From a checkpoint of a small mixture-of-experts model trained on Wikipedia: a softmax router.
Below are experts of layer 10 (counted from 0) of a mixture-of-experts language model. Rows are named router (the router's row for the expert), down (a neuron's output weights, with its number) and show model dimensions 80-159. Each number is 500 + 40 x the weight over its row's rms, rounded and kept within 0 to 999. Numbers have three digits each.
After each expert's rows: "raises" lists some tokens whose logits its average output raises strongly, later layers aside. This comes from a sample of Wikipedia text that the model never trained on.

# expert 9
router:495550475480548506479504485512556494515433477511568517512424443499455511592556466521476479468494492500468460535503539511484411511549507488568507597525567507534482514461381495521477566442472473509453525509485457513469574434545505530447457530
down0:509483398504492520468430467487508426541452532456522429511479456461414487522569518530483436521502513559491513539496453446498519546483485539511508537578475456535522567454526527532524573588449477522503499519508446541396450498457526463508472519
down1:481478415412502526532510469537464460501467484520547513537570489472496485574514453538480533497525434440509402493477520571471494427467523442520476467551560475478573563490543438477482513560479479472523457504470455525452486524519531443472459572
down2:467462538468545460419525541447545495555472563457503500470549505496510468510523438425462397422506556440512509499509506463501466517433541459555455556454466529498490521527497481516566496459489514447522507477559441506504487524488528552496481489
down3:538402442512504564583456424495520543465457504431540483464505414552494580528567501547447521489465500569432518551557524484515501559480543461455487442533509504513467491558545454503461590436608508538523517449545502524475492443453534442430551516
down4:488579496575525493435476513522519531442469482534484444451524503566569421498520510471507535473432563515507512431479381492507544523563532539423513501437497492430521477503499507533489449466566492484504456558507448451474501508475495494448504483
down5:435512478536573511552430557412494491487598462500501542488525509468491520467504473606515583495555526494520493544505476518516509538538469520445483463578547535515505578532512493546490530537507505462524544499467584541572531528581571505478484551
down6:457422553506475525493445548534527506425540487481540490500443508487543475526579480535501519485496491503553437453529446481450500478445446468498503517485518517486487481561454541499431483515496601529508459533526563572456497524513473455508441477
down7:481553502509540491537504492454505445531472559522509555433520478475489443556526540503493606446517579534496457479513544513509523540520456468495480473435518451468541538518483556541535523425562466480452504478496514553477427547392538492518525493
down8:503439627437484515482507461526517516524496533510563502498577585420490501522504509552473508494497535555480470542569575498446439563548473487433453542442530475534560454511534470469553485481555550493466467477542463524501504495515583476488508523
down9:491461510448509468537499452493511499489527439445493509448479571502446448476509482487500523495559406541474558528481516548489485542526539498470408494493616537484529483515526507465536433449492414479480528524500557497487479544441549516412499535
down10:540497560504471474503564498527484450521476468515506485525508555477502469485516439470565453531464418455480537460575495456460487499384540443540456523572533480425539521490438545466541491526502463507459564532537564471480582486552487528425433582
down11:501471427477530510528498458556480498483477551494546505503499479478534516536513516530549560480471491455568440498448558567509431519501566512502511487464550494408551515477521503497461489452524469544467440468559489527420536444492530557513473578
down12:399482491492517501562496494543506538439490434495405533550397556530552583569496502519469467511432485574542544508448509506509503459583487470476458416407493570580501496475477547540505506515527478513429544536516543485527587429521529526578488430
down13:531504568496508496414508442491513446421543543534536462547454564514469518434474534567447474502482473496545507556492566490484508486488458475489437431487544449515572562550489531472504504491505463471484593535483554513547496554416410585496481486
down14:568490505531468499507510533516562567491560448478464468529482483463539453453549559520519543437480564511576467514423545524532518487508464487456443472488497499582498534565517514520526496548497491549504553516542508527492542541499508429478490510
down15:459467532501601479522472439503425494486475491497547531503489506455582465518514496533452523505501519521525492509551525524545457490466525538504492436401529457506544504454455526433551465527527419538519473462454455550496499471506470578567495482
down16:591446496471492414400430527484516473504520535538547522412532464530442487431513537440474499554563457525448485481525532534465533469415528438486515504449454479506471458488502490454461508494468523575518492515498493476519496499388504508502512414
down17:551471477518553529542485482508487471462417476511540516582458452525509616466449514556536551534479494469406516535527454475466505476468460445556453578527485520521470533503466528456599531543480506436530482542506505540471529458513485523459594560
down18:442470455383558513487469483571587505537496510514464454480487522453532512490458493497510474506522496490535540507489499576536504502474462464506523473546586458425498486449528453491464517425506511476548459525477519485527444534453474491439519569
down19:526466550540552504501493452545532554469530528458532492474546490453495495546529442518475481422388529481439565442427559502429521441499445518510426507533517517472540519505523468515501457518473515503494445520473540510498498462502546511513496545
down20:550458418471599529562569533435486522520451475509511415429475464529593504519466548486502461512474460542513437530477537426506515527463539553440468452553473508530532462484448505486500541559562420495497506513436456500486468502444498516503478515
down21:510468461402488484565478541487496575499578508516477567434503501477455469578511451436561569434459523514442479425537511492510504534510486467431482488546526612417477476435488530506513485511488475512592464483474600477452519490485495470491485478
raises: ".", "y", "i"

# expert 6
router:501511495487490494519531456595551524490455452484533550466486458470493506567538540569474487515479499520480460568470497507458483470578522440560537540487532522539439423466454472514503538483521479491480528504463483475469493502565505541443454499
down0:497489459488504528510508460524494524576537488466461529474492480508547514449554483511541481498551492529499565585535513476549595434405496473513543471504421541516480483475456498565456588556485454548501549473481467591488466449522507601505471442
down1:485536587510521509567470512549565526425449511533434474505517458515532499545534490566466532501424510504463525423566506463452470567483466556526515496433421531472551527469517592568504484489463568490446479473512522407533515509494479496469476503
down2:503518503505524463428423436502452501526496516549520463541501431428525489454553503479549567516524490527495442489443539561427510475593556546529548537439506477427535486497488535551448434432462573505561526504535493491457517422478494449443466498
down3:488483521493519466498427558502463579474476486550477492463445501524427521526460451510510492492571516495551489512496520501476554448556503559454463537414442487534556565482514546510525491451518510460481461552524473539523513562551502538595500580
down4:490475510473456484499439495389531515466455495464462549515474506501470463410518487545448513522530456527524568510479500528537468480428525470455473501459561436509481510547456519474596454545424541562481451510475478486458528461505548485480505552
down5:498498488503503449540504551530536527526437524516440455510478475491558494550498518531513482493525642473436592561471474477532480481499402586435519485508521487497507578464436510568442471510462451481485520540482501492422429521504502525531589483
down6:534499546579496524496499529509426528486528457455531466538524508507494410529469421479446526453524560468523567566491514534523485530544529483535485524502466578424564546457471512474441538476483476482478490485504525496438520409488538439446551497
down7:556541517465496521532483471480526494445518511482537604420499459500481528535470482508506523559469527498551440452506510483509508483486481525514495520403518519503490603481522545539560488457430462442474414513479514517468495468453474426502489486
down8:485519463541516496462535440453536460474475498459531451472477463457598459576480521550517494443475474573546523501490544454504479540530522498453483606504480478514551501489429446450529482458474471486579512425491512522516500556393448460522438497
down9:540537572461509496488480531553513510490455461483543517461491543444530519439491573534505500534511466548479464493543526544474469499436509541518499522532537475435507479495508482481449437470553476479524512479553506531461511567483512557568496462
down10:466468492518453462438460504529406511448491537485438508521486479507533534430438467433519504521548475487555549452465504467554487577458513545513539512453475535501450476462477540453466571559520490483494586431501432488474528423470504522488534465
down11:454475459508482540510530482493590550527525465509496407586540507478525510445467554479451482529514466567524528523511538491515593496487518476533600426534506514549493446515505559506422544517614501478445521521495491554475506563512543534552481466
down12:517452525484570525450439440526514460440536457451490524549510493477475568502479487512480435528467464500566472509438525504525508523559561508493548536527493445500526445455442466538524443529540484478485518505537473499504549527537514494485469458
down13:441525471566462476479432468483522541503462429497480518454474518552494514496542469553442427475459510486439497481518494496527514442423526420561545499469424489472541521559526481446488515414521556478452451461533495484539488482543474458508493487
down14:493513455610462487516493447534529583488547494520474431503472516452583530561485514466489424443525496469492471442477511464539510553542484406456500511495515500503502537485438518505503499473529532461494520514537455491536510503443411470511519537
down15:417493515440499444439507465573481533460473534493472494507471505564494524489440506524477590542494447558497471480474495563485424638580510478472513509507467481455469545575544532537432436444477468416526554507555519476474546513486535572476482512
down16:520514439504509458514524495491491450487471512529432493557471491460531506525457470485572493487462501507535496446503531507535516494517515385436548493505531544519533472510503562466512476488547549487480558463490529481521461426483526579600474493
down17:446537514497474499552446482505498501555512522553546468528517458462491507495462517522480513490571468525428453496500428504439535478588500556500569522439501442561488557477501537510457475481494480515469438470533479497514454477494463565577538547
down18:459474500517567514523571510483545561605540514464540495514425504522438501497479471517529518439574552493571493519537453468469511524471418578471446495494473460504500448538484483515557540489504465491431518509435480485512449544448447532513455540
down19:458559500539508574540537434520484541521440495507529508539507471467501498539504472547507464472486495512516555546500486500532478473518499496515445509544354527594552491541433538512478470491461478468470578547482509467491445507434567489495474518
down20:486488468571507508486435528533480599526474560505526516401457522502533486520495489466491532510530425417454493562542492468531544540456480490479516441477498423507594518514521515376461492519458477461483477523473406481580396523526556462485499503
down21:538458404474407547448472417491575561533429476492522477486494529495520496441568524513491535499471566494532529508482535479505485501516462528415510473599440429542543466459458467468512469463474599424578413516458452551456522480461490430497506502
raises: "ially", "ox", "ily", "le", "rough", "est"

# expert 13
router:525491487488498478380497436569572498499486486444502518552515525468486482524528430546472508556558495522492456533565583451407453557541510487562541564496533522482409467506464468515499511538555502467506537540471453487531451522520549502529454411
down0:494563523501511505490476537490520572494555527530514513506517446487515504455481508480500571593542490549506501470473515558469479517533487525491520511491442427472448441578553428526500489527512509538573547461554473462444440511496506489498541454
down1:544552459483497430471430431548498520458580548483466563510506452521452502497484470475535489542541509501472498490599535481563541524428505530565460485494503523514469429463530507480558532549528479525454445540516468498456537437489570511493509461
down2:494434448490531483522484451457461476482521500453470554461545562538482441462497530547491512596521508541501430538388533484507513471535477448498451526465483523535424484506480479461490461524517496614523549482441455540490480453498395455498540421
down3:477543545473503485533415537506501459450421501518544480477492479462523482478511474501479485472501440489455485527529414495515547494473426480443484492465509485534524507484458474472490513543485416514431575479498484521558509543487483566546452539
down4:499437546468462414536476485467481441547504502507476503458503493490511523426535545476525491472480510582507457530504552442505463517566510436503492547420468576482511472486490521492507484471489452451468538572483462442515522478483524538469498513
down5:512494504463474506468457481431535559425577564481536502573502487511526506477524523499473526500460526511428508466481576432496428438551493587552477497555487462558541567515552494556540510488512533502505487554467538508457563465525502496502477529
down6:573521510456458498436500516485523450504471496474503471512518486489509545379530443512475475487486552478527494503517531495502577564506520485447515432541401572540483479530459517437493485493496478548534465482547480563495506487462527534572478519
down7:493407461517405487554520559520436447514493507459493456427494490493541565429480399502459470544510567570488526514490566476483471502531432525514492472468397540469475425498503528436549516517576446459516518526534495536465467520489508518550481527
down8:481452505546482510480436496520510485553480562529547534505451418559497555491535508355473542524467493470480464486416489523487510534531546527492450476476460457464535504534504515414510535552507476523553484549519454485539501537514529446485569495
down9:511479436550550544558450497469480557492449481566543492554465518548482514441469507474489500483516511476498482592526527471498615480485473430563532477519356533487495464519473490483565445527580514521585478537560493491483549457494554510533491492
down10:457489520467483520565502515569463478519548420488471520546518540496527456439490505527523488482586497554523457469495508466533480428498476527523507536486430575410478532446427487438399499424532492501539520523507520558578563458521458510544431458
down11:517446500437492516532550443525488469532490546439465528471545544539469525546554479541444488530453532500517476530459521501502518488448492453400516485575524525469565489459524569572505427513528420467563469488433511530527487501556463515468515533
down12:492447516433501599557527379497455414498521556524574495513520534468495612486496469526513470494454484465455489578521531511571424528503463478531442513459462527512453496471464573534481484507546427530579496443518534418517493510533512528506503518
down13:535517467460454457420498454489470452510457504505511468419478501453523445435523420468511497403578488519549444434508503515461479478527499449471504443515462538487501481501492410495485509535456521516565462549545489515430543484474437529538493486
down14:470432503491489512475525513482462488489547498512485465495490497493522476491547510470536536546467453507475407558599430478542535478487469445519514532490546474469532496555529479494408464579521429476500444499485479517461477542470557505510434475
down15:478489477486456539505494490469487418551499476465546522581498551462478511370462506602461534460462514504473528439527517501511471518527571494529489457544491538421472483497504535477479493489553464533520530514481481540488499489505502489552554469
down16:531517527495485520555504466505481445508513541512494511524469521523504472480507507527478551520470470477504477416482521472559416401551569467473546575460485440406542510522525474412511552484527544542495521454557507497500537487456490470448489450
down17:483510495550447510497504455539474470555541490520490538490533504538497559426446523462546534475442501526435505458359515488460539482491525489527427480473510416550537481466550561523587475523527521508489517447498440428526470476508487491469528405
down18:441547465533524458522432526543442465496501458436516480540479571465548519468504543483523527516517493512574492502493474506512445552570527491554589501441457519488545448460521473458551540543511479547451526492533503530489449419503487537494455388
down19:560463511578496496550490458486532532502469515482447489526469479569488581519509558457500523537469523559526531548517477529496417583480522491424559460529550496457445463428452503528464495509461492446566445490484508497503371457447520452489499526
down20:529486543496507420540478553486477552549450441531487522416544567493548512511532515495506465490495497506533543514470550451616574494495448484432478548455481533500556569522498542496518473463471460568509502534516492567479486541493508392504438457
down21:543517503520420497482478492511513502493475502532543556419521465530485481453460459501526497553463514495459488501445463515494528553453479596504503490508555429488518543543505521438477554506428463426532545472535452524500570498489451508500494478
raises: "son", "han", "kins", "min"

# expert 14
router:573500447498552519512495524504520502581401471497531503508403486504395557604487503523478521463510529530516441531505549510516478504611525470486587576517548513484524504430422494511518539422537466511497559502498512492550580514491510489488443491
down0:478484515517536494518502500526469502574455432469559514584475513524548447538502515492496520489500604516456488557445458519469533456549492441465466523474512505561487512476511430499517576485515519514534482507424420514474462483508543460448555550
down1:497469485527477508458447532484501515450509466493503464560442527457483539487505490526508489541497531540461389545479475472516494593532441549449555442485488454518517459517503486459461590576504487564479525489458555503445505455532484536493489468
down2:517478558561497529472564508516516476554512550528552470445516439550543488554504479469469481512471583507505484491495536523512520485465544519514430542583545536498513521438489529465529579513520543472501522555441501527442503533471530518540435615
down3:394496546503568531452582502505451501509499475467485469530478472496486470462516483532457555522505464537458390489532550501547516518514487510480532540529445492544495523537537531523458541394538522478514477495535527476491399476481578462494419546
down4:540475566438475498489513423539504583482500443516530525491496487484550530577497481521474517511484456494483484508435505430531483448578523464500419497521475477499500556427543482453471467396492550512528536548465500491478567477495520493514403430
down5:467506531542396427450552474522498521515532466506532496521545542519521435513492480495526503570459506437529467528539524488457502454544520494588565505397517535466492532548484576490478444483486526528519482571538452481532538513519520561470562516
down6:497527489525455416432494467451464535505510489457469477566461533494450560460455470456551504484431510484541509598512466512534388556396491497540469544550513520470504510486504535484523406501477521544514534527462449449528561406469530494532427502
down7:440548521500500470585447543459443507486480503505569525457475518519531478516506541514485526502423506422498494513484483456420526408516532477489484486504488450492548520440522539506492501478496491474475519485532519459561496441511507524489438488
down8:423432449506507489544542502491559464525534470442478466529579504470544515449505479568502469462459507530462429458472531488576444556501530426508478505468626466463458464547490492535496500409530455561428502527547512469509478565501527479558561498
down9:516488450499558470523489452472491504465511487501531535489507537512467536467477528512466492515453547513468505524523444598487468569360447555564516464477464502493532529453499543549508489562544507542514475585515437508549511420451567515548531485
down10:550475541584515475563521522500473476463507451554468431504512472463472500468448468505539567501513508533520490549497484452508511475459506526462475519497465451469520449420508533472520485473572609493543466416528487470518485533560574514581605454
down11:515527466526465531587486498507522496526454447453453569521467522447515492532517544492525531506555522547534457483487466554483497419472519497435493430439521470484499524528497523553452455533511592535547503502485539455477512562589494505466527480
down12:485514477572497564491437542548515550454494578525439471486483459498573520482445513417477516496492511488491504465480497476505483495567532549516501487562537479572517514498487484473491471459476462489565512484481532545427547529438535458457514536
down13:527521539541511540442426553496535545510511530458498525529484468528516465505513439533509471502520518481495537483533519463409511390557509522500532421433526500491461484541429510482519429423443487470494437510443423527516461479515467488497429508
down14:452556543560488412502427535453480514536504500497522544481498469478522408554521517481444518581510552466520423470499539420524482467408520499501540538503512467374552437575480444483530480444490559486508521437486510591548483477515528533502526479
down15:485504527514448481579558552526528444451479511513436493526507466562503483503514508477511540540444511470519455539474484509532443480524484472494484482508527426492501559489501491524547501528483490532520480567585498471465461510428509419555477460
down16:399445454548520491515499557501452521555510461467505466603451526476499543456480419439508493488521487437529460579493552521471536547550515535521520511537454462531533561484514500453572565456468478478480466492453561500496418519498464552539492511
down17:469490508530524436487496534500513534481413439537557496460441496481537490505472452542491463495533571474546581506505505462507512422484505573491476509485495471401506603489459494447505499466476539429514520465523435466531502462539518449483523466
down18:533558469517541459517523447464475540499515530498560439493455474477436499499474492581478554504578433513504463456455512513548568529510559546517508527574541473539484472534450460438453480475572506478494577518559548517463494434518542507565472487
down19:559498488499485471515470522483526479508484466538459455543520470453490569490428499465519614550457485501561561496500506521478461534626421527603458538572525449487497536522476482497524586552496481532582509467452507497536428512538497475472555583
down20:539580520468532502504481488469454502506469487499482473471458528498480500481544548512595458506376525498521471526463521456523507574477475569476494541498507437412466520471490508536502582525488495482492544487450491465417487475496461509492553521
down21:506442494464528532486513457509541493520499558455479511496473466449535521516542462523501462494609481453614535521483495517475520486451565493582430511516437507466486505523515486478500457541509552428529434525495477526500485495440528393449464511
raises: "1", "2", "10", "15", "18", "20"

# expert 4
router:525472465503523511504554457523528516533486529510514505538482518447488541625577446551506442558613576510479451503516517494511427542510539537510491521432498522542416453481512515537529513426510501443451468520482458481509500508547503492450472579
down0:507498519556437508488501477389483489508483509506504456468485569505446544563488467511520510511462566512526511498531512496437547492550494515509443554505468558489524513485490483461525528496449534478530448535505557477421446470567473531496550595
down1:479481533503567475483500536538535518494523512543408501503460534434612505580458522508547452511495548486431502490529496475512515417517548380461540433492509480470414480500518508505461544472504490543479449517506519520475549535516518539484423441
down2:476494506490430510518504452560490487432499464512510501463442449511527451409561512500440513539522453472449449527548499492436494492521428423567508497542577556487483579491552437462479440527518512510481465485548558495512562588469432480488566511
down3:417528463506549462483526493575507508514491501479552597522485444518524528550481561552455500502481510504582522480540556480497569457484475493533408479444496482506479509464490433484528452520517523589512492518501466458454450527503471448535506488
down4:463451522532504487450459526567463479475477475495508455503478529530510515404498507502397434447386530519507527548534472458470460490529456518498537543505448489510404477526439470469476491506537481552494510447563504547517528554484528561479465477
down5:538489515558556508467502499487469415499531475444556525562508511528495510524523560459420482482494480521513447494521489567488535562564468565503479462543466469499582457496493533560457523565537484506482526525500488534502477450540534541508493466
down6:532558428508503542510545523470554526510467432473522415451445520525466518522452563570518426468498507493531440476440483495555492500436520469473479440559430475519473495485450527507481475447517541498497484508502416488592499504521462588530495511
down7:523496514504457411509483451564470426507454507603519500465507421454524495599433525483548533534464505477485456460545483507487455524512504561519532571484487492501560495488487563532437480530417460481534372553475563534516495537449519490509438471
down8:526468483514526467546473542407494477455465463532537532466500576482505533496497486480488466519493524401502473531447502468513574497617534552517459468464470499439492499469463466508430544500459536505468430522480475467532462511465499510467491504
down9:529459517474527496511494424512542494559508534554437493557466479461533496455460482476517436470521487518475524539469446481471535410490488510484455515467529498549528529497476489408483514340524479422469493504521500526530543581442528489489532557
down10:507474488537456486545522371397494478546488520510501487437462455518537463527518514490468512499490499484465496588495510477425525532448480474563443508461447496498516504498580505593495501477468537525490432487431475479497530470480432541536411474
down11:446483476512430496522545494482492469536556600454526444532469561449535508472497452538534538492457480517492539496520497489463455504415501548563484488507541445534491477507552503559418563444524457517523519500475522513598533471452482629504533472
down12:476591497412509502463548542508494556508477569464451421507558505514511492485502485510475491506465533490459546481544407520520412486530481470540503470512533486497519401447520522538552534491468507518517533498438571494529490497556527509427589466
down13:445430558520469478503521507517498474495502490484513456613501463509467504537497548511464483514542534589512451543539514502525475528593481482515524535475514565592546524547579557500552542466478494448473534490505503503481530520539468541468499477
down14:452508516494468536498461547540478553465435511462454544488462529544464470512528506497487486365507505464491465518509462512444487431421484452475510500537465457535523488482521466482569483393493522529536537514538553525515489480532463473540575437
down15:466455507486506528489477411452523496473518571411503560558560492536511475528494584551468450461511572532468445462538513525531509498511519486466488487514477482546574533508472441526488536479518448522509548494455408477487492511509469500443530511
down16:492499498525536573476507460548529570483492458561520561455536501519479522501534475526499493429488521532554450476472518528459535580540435524496512456529495541491514539483519527502404498454522463471477359539511532493454512453446526469487573486
down17:525459491508476437550535494530484541477481515591520458485501496463505469542449527504499501465528523532551471567503535432480377492523474522498477531469507509483590561481532502470531432475472448455460558511506557466512450506568542517469539527
down18:496422512553472493445487520555518523544523431553535505527466505498483551431499539536498503565472428499485538536521470524440536502552410510447542428521460472468472469516442540544499429475495518560558530447494479528529498515485439573545525457
down19:479502516468561423420429494518534530540564525523512497519521569424518459469503537522505494501521538519550555533460467544448544497584447513477509552492459428527503531500499436498476471504482552423561477555484472547564503506467540538548513497
down20:438533530482495542526506503465571440531499487450478491535468537548474545441494503445489530485526441442452514450549433453520571461515502467519480488506476512567451492506461505530493516469526483534535588493541511498473510513523492628478519441
down21:519484473518407495480492518484485482496473414432487462490475519562499471414540535470459543484518551506472544476524533504499510545382496543534593515422515439503456471500518605454453505468498457472501511485490450423487505470474429530519432485
raises: "\n", ".", ","

# expert 1
router:532449445544527556461480461479596518565517429498547498507476415490421540533495477522457486507481534531532528558566462485465478523540532484539562565443532511529453496482481468519541534499509467448449512480430486461573473524526499513474403539
down0:494510560468533515505487459498511529516473438538455530539480470520460491508470483467514465438506528525521546519567525520516484473295524530484482539524501560509486474532417493553548441462533489479460444505540529525514534490501498437497505532
down1:453577551513485492544498550502480548516538511468454458507514506506486574522456466519508527442438551505482576508533499441624456429579514428500481468474514454583525575481534489458530475423482508561465496434558541458458430483452478431528532432
down2:572475540507527497419523536532502514450539439542505521465443512529470445536556512504504436473501455550505500535433436520518492571430520471484523519443528520408561496514571503483562520598413470545522494514537535514518468479541477438482487383
down3:426529490435551546512505519515512494429469560510472532545493539420559513413526492504515500549442499482459454494450516427448491458473481576496480499476456493465503506523493597512465504489493480486477539490583482481461476515486487516460487483
down4:518479525500466516575517469448489498498527501449529502507548478537491564508454482533596551496471406447520553496522522450462497494484473500501464528488491466574539475580525522497527465488497508510465489545521497468500544509532552489542522481
down5:539554516503448455465464501522533410468588513469432484462470467507427557427537565464453522496536546463546512529509480510468511509406579470507507502550490572468531458527483549444461492544483528488546505516528494476485504451500526453470520485
down6:487446549520533472480512519522492528436544486482506471485539438530577486525451482416478571460535502412582507537472457557480525515567444533510467474508564522475505456501535473525529492511532536478516462536470494557506497557470462471490496474
down7:591510550502465555534529496479448541454541445523513506422531451544473501463573517545502475499495518514535519520502493497489553505551487505551478488488483533526443494549499442495476481496460480475512511524504501541564469507546540477432520524
down8:534490496473546452422479467525546484545460477512450600453476493462436461530512524412509529494442476457499549459458523446543449508316529523506509475498467469502461522505481468550513513544489546552461531541490488490528504489467502472470517478
down9:443491482542507524519484502489488590474513490472544483499551551455538474436462498483494494489490501531452499500480389546575632512461516425558485510531504515487442444451508556521480454499556519522545475475508492529470573478459492454579448490
down10:535396506500454549539515448556510498481526474505498461431493470483521556517460485453451513511435523510531534536448439486533476543513436543516529536538486507446522508482458480536511510587510444530508611520473544505472458506500524450447525608
down11:533498522478476495509460503471476521559483510477519462533538490518520575487487560460508560572474506474542442448584527500436539559565531513526522488510516566487559485429477409470435595464562530479497474504493441539449520539476488533555539496
down12:456450550530543541549445478538545491521503501483495488517522558471489462397511564425483453507486506459581489567532559510425522571572428455479473555443515493509485465508494526535498520477437543455474482472498516520534416509554483463519559530
down13:452553539594501483463550527493503492476527480510454464469476497522471551551497516496525471455467483511591470514514454463531540432558604446540527518507434440468480438524544414488549531461492537530536498499563540496481529549540540476527530486
down14:506619509548468510495508491481513508460460522536437561472615499501446443469498496508529558468465494531457462482472540495495501550492451466424512538532368486507500505502499481498510488603442489499479472551472480478500538490448487544466501445
down15:539527427537490499482494532493469502519408496470499523431468558495516470543473501512523520470481476513607512465514558579462507564454454541515538361524506542515583495519435512503503553462481509504576483451518461528481523527550483520481466506
down16:520531509481444513509519465493588492474441420491567555562564525461449560545436515573451512502556566470487469523460478546489490505489460481475512548471462499512482449468468515595506514551496453500513455494501459572510507580561579484533471474
down17:556425519546498435488407496495535492488533532500424540531542473469455449486518488470525567413524430539511521504468422577462570453508518509502482561516517515471468564515567524454455467479483477515461477491530467487559521519546528550535566445
down18:450532394569481583513500528522506496522569510465473482566531523429491492492460460481520533502533515483478512487544475563481499529519403503447452577513482498444536552515506486460514550540481454447471429506548466546540460517476507529435508500
down19:567483422456498488489477538469489418575506527522526562605522522472497506514453510501492485527541512542561434519516514420477504561453492528499499513516473535529529516513440490470523488593490507448599511465437442421558421514532522454466525504
down20:505578479467536483452537486484482524494467513447458480481544487527622447497425500479457482450463497561552550562530557506518521492521426510517461497542442511533506489458545517496510488492493514513554484519498485494514497469443492557513595411
down21:472522484516412564538509454501472485446495528534510524506432522502518490433480493520486508477539464512450481483459506496494475522635427564561550488541431508507414558463481512451450539465568521488566508494452507560540508486490560497506470562
raises: " The first", " In the", " Other", " There are", " These", " They"

# expert 0
router:569542477537521495469497469578563563497410484431475476507443513500417510550478489531543518446503541566542454557548532477499482541529563493564540519477520555493459489504492513543503569503578413498488548477434515468532443502489548571502501446
down0:527507553570519453475513445563440466534488489540522469515463491564463520589499509518533509474544537481520483496466484514470500499611432476415539524388461485510548495544487554473507560498479491485476487472474495489525546543549504492536507520
down1:471538517495486495469417493481493427495485464490541508572485543454447531523477590540476479521474552541495484490536457533494507544505494475527515454541468551553482533522579488488533487473500515498494410479524477447462517463549563519463519526
down2:473499517534601479474413503546499620476574434526568513574495549494504498520449456546536532526552568474525556535459504471573527494502542544443471477502467450522463527472486490534532527498446505495545531520472458555520454506456515488492527434
down3:483524502457553474488494479507535414528524545505516464501533484497549484524447454404486500425568468519490545509533523471481441426549478488487497488558479542524423459522570467403486482473518489552549489489531457453507537537558490513474586499
down4:432487476439510500496537466431429551472539472497508475477524426498473527496568497507484413522518506447478510469493513518464498455528510447550457597525468516521458441391532544550492568518588483484561474504452537540485614468472417506552480488
down5:542438445506548468523519514503487464458499495457480533436468452463477536514550465573505423491469433499449558446590438470509544457438448539531462457558414458454500554480464478462521491563513494483430498508531477476493524529478570483527507503
down6:522433481545512495466472516495432499530504531531480497524545566509378482536539510449502456536499439527496561576440584505486524474523482531494477452488508545508521488532578537457492457476485496442459518482554501567496518446511528488542518463
down7:512448490530491541491446477475441509536507543519490518558500495479479414516490535492487481574455568511455529456537469473459555474524469555504480506525504467503501474521504573528470482527504525425422515449480420491497461505420528521452456536
down8:456589478543474448499500498509474438486505474505477586473460442522414467472484435495474514536479462543433529526519483487504505509500505500458514467434521491568474468474466481564438448434543599446501483528463467543503432503499495513527508466
down9:521429508484485546533570571528503476542484497495500564546487488535469500474471448491517486492536482426535544490479463537511409469561467567521603485401485491526455453508480485510463508442556515545463483538543517475570531546491546497556560545
down10:509465537504529573483492523490519485487495447491477481548578481546479466499479514498514547467497514460490534551552463555530473467574502464464552452452524411519469508528476458499550533505470487505493510433504492463550458518552426475574498510
down11:540419477486451455555409515541481502445480395524515452457528494501488546518551524500498511416539511492452475485528497465562477408427506502536522498461348517519449540481447502473459509468530514534542408508527519508497516577480530447453502483
down12:484549479503491517542543581516523491492487518510459438509488549438448518496424499501509423575520465473489536451506468517592471430565496509493486487474610504521444495483460519408533436500507571576475572504503481465494458504476495478510499472
down13:558465454555520525521506543417516470538510489433549467449507563486541441457448481562512490559539459499496468454453514544491480509516493483433519511413480498491458453498501492464482546571558455559522473465511399448483471503528510504460490477
down14:445480495468494534586480478529462493491450535498482502494460520522454564442507477550496478419555501466524522538483531406514421525392475457503530525476491539541513601493483457522513446397483482455486497460432541500452515453539472519484536547
down15:501481515505485501491432496577536419485498539479482557574499504537495479454394568489461478485463482475455555449484581450466520523443493501476527525526459584463447514513431478539586528554465547503478533505436512503540441459488498499472577496
down16:494451438483551603496478516500527417505418466471529459465489550514551501510539484509480533501499509530545498453490532513415463485504543491540534533517473485479556505527488488526531464592534502592430504505478508541508543507466483482486439441
down17:533519580449517453537486480536577529475525505612527486470495489495522496492472537447486496487525491500479452511563491528535577555539399488459558468524513563444496518567453515500507517449458462562450452453547501506459531471439461481461497445
down18:540479541495474534554568482468519501471519515511464495605504511523483484450468482520509483472519525497564538562567566516464525434538523484518485486496448498526458578504521480439525564454491509572498579469485512533456538460555573551477442465
down19:546487449556506454552444510534434507512544465544541500442466509541510427531523407522473549496456427547552498468556489463490545455401496500537446485512483504431531413551558507409498598531508484449452516548499456479487444478493480508524484447
down20:547516527509474459490504434538544506534551498475474482506447434502534520357511536428355467403534508514541462521456589483538483495401421530512514474502472547515485489540452532478556524459503576454547496506555501540485470505452461435536461451
down21:472498527522428509620537503488426414485463479496550523468452506529496494544495410537493565513502478515469533504466487492532417512476558461529508505488455491442505544541455533389457444563421495489500507528541517457534560425459451585474488473
raises: ".", "ow", "ac", "el"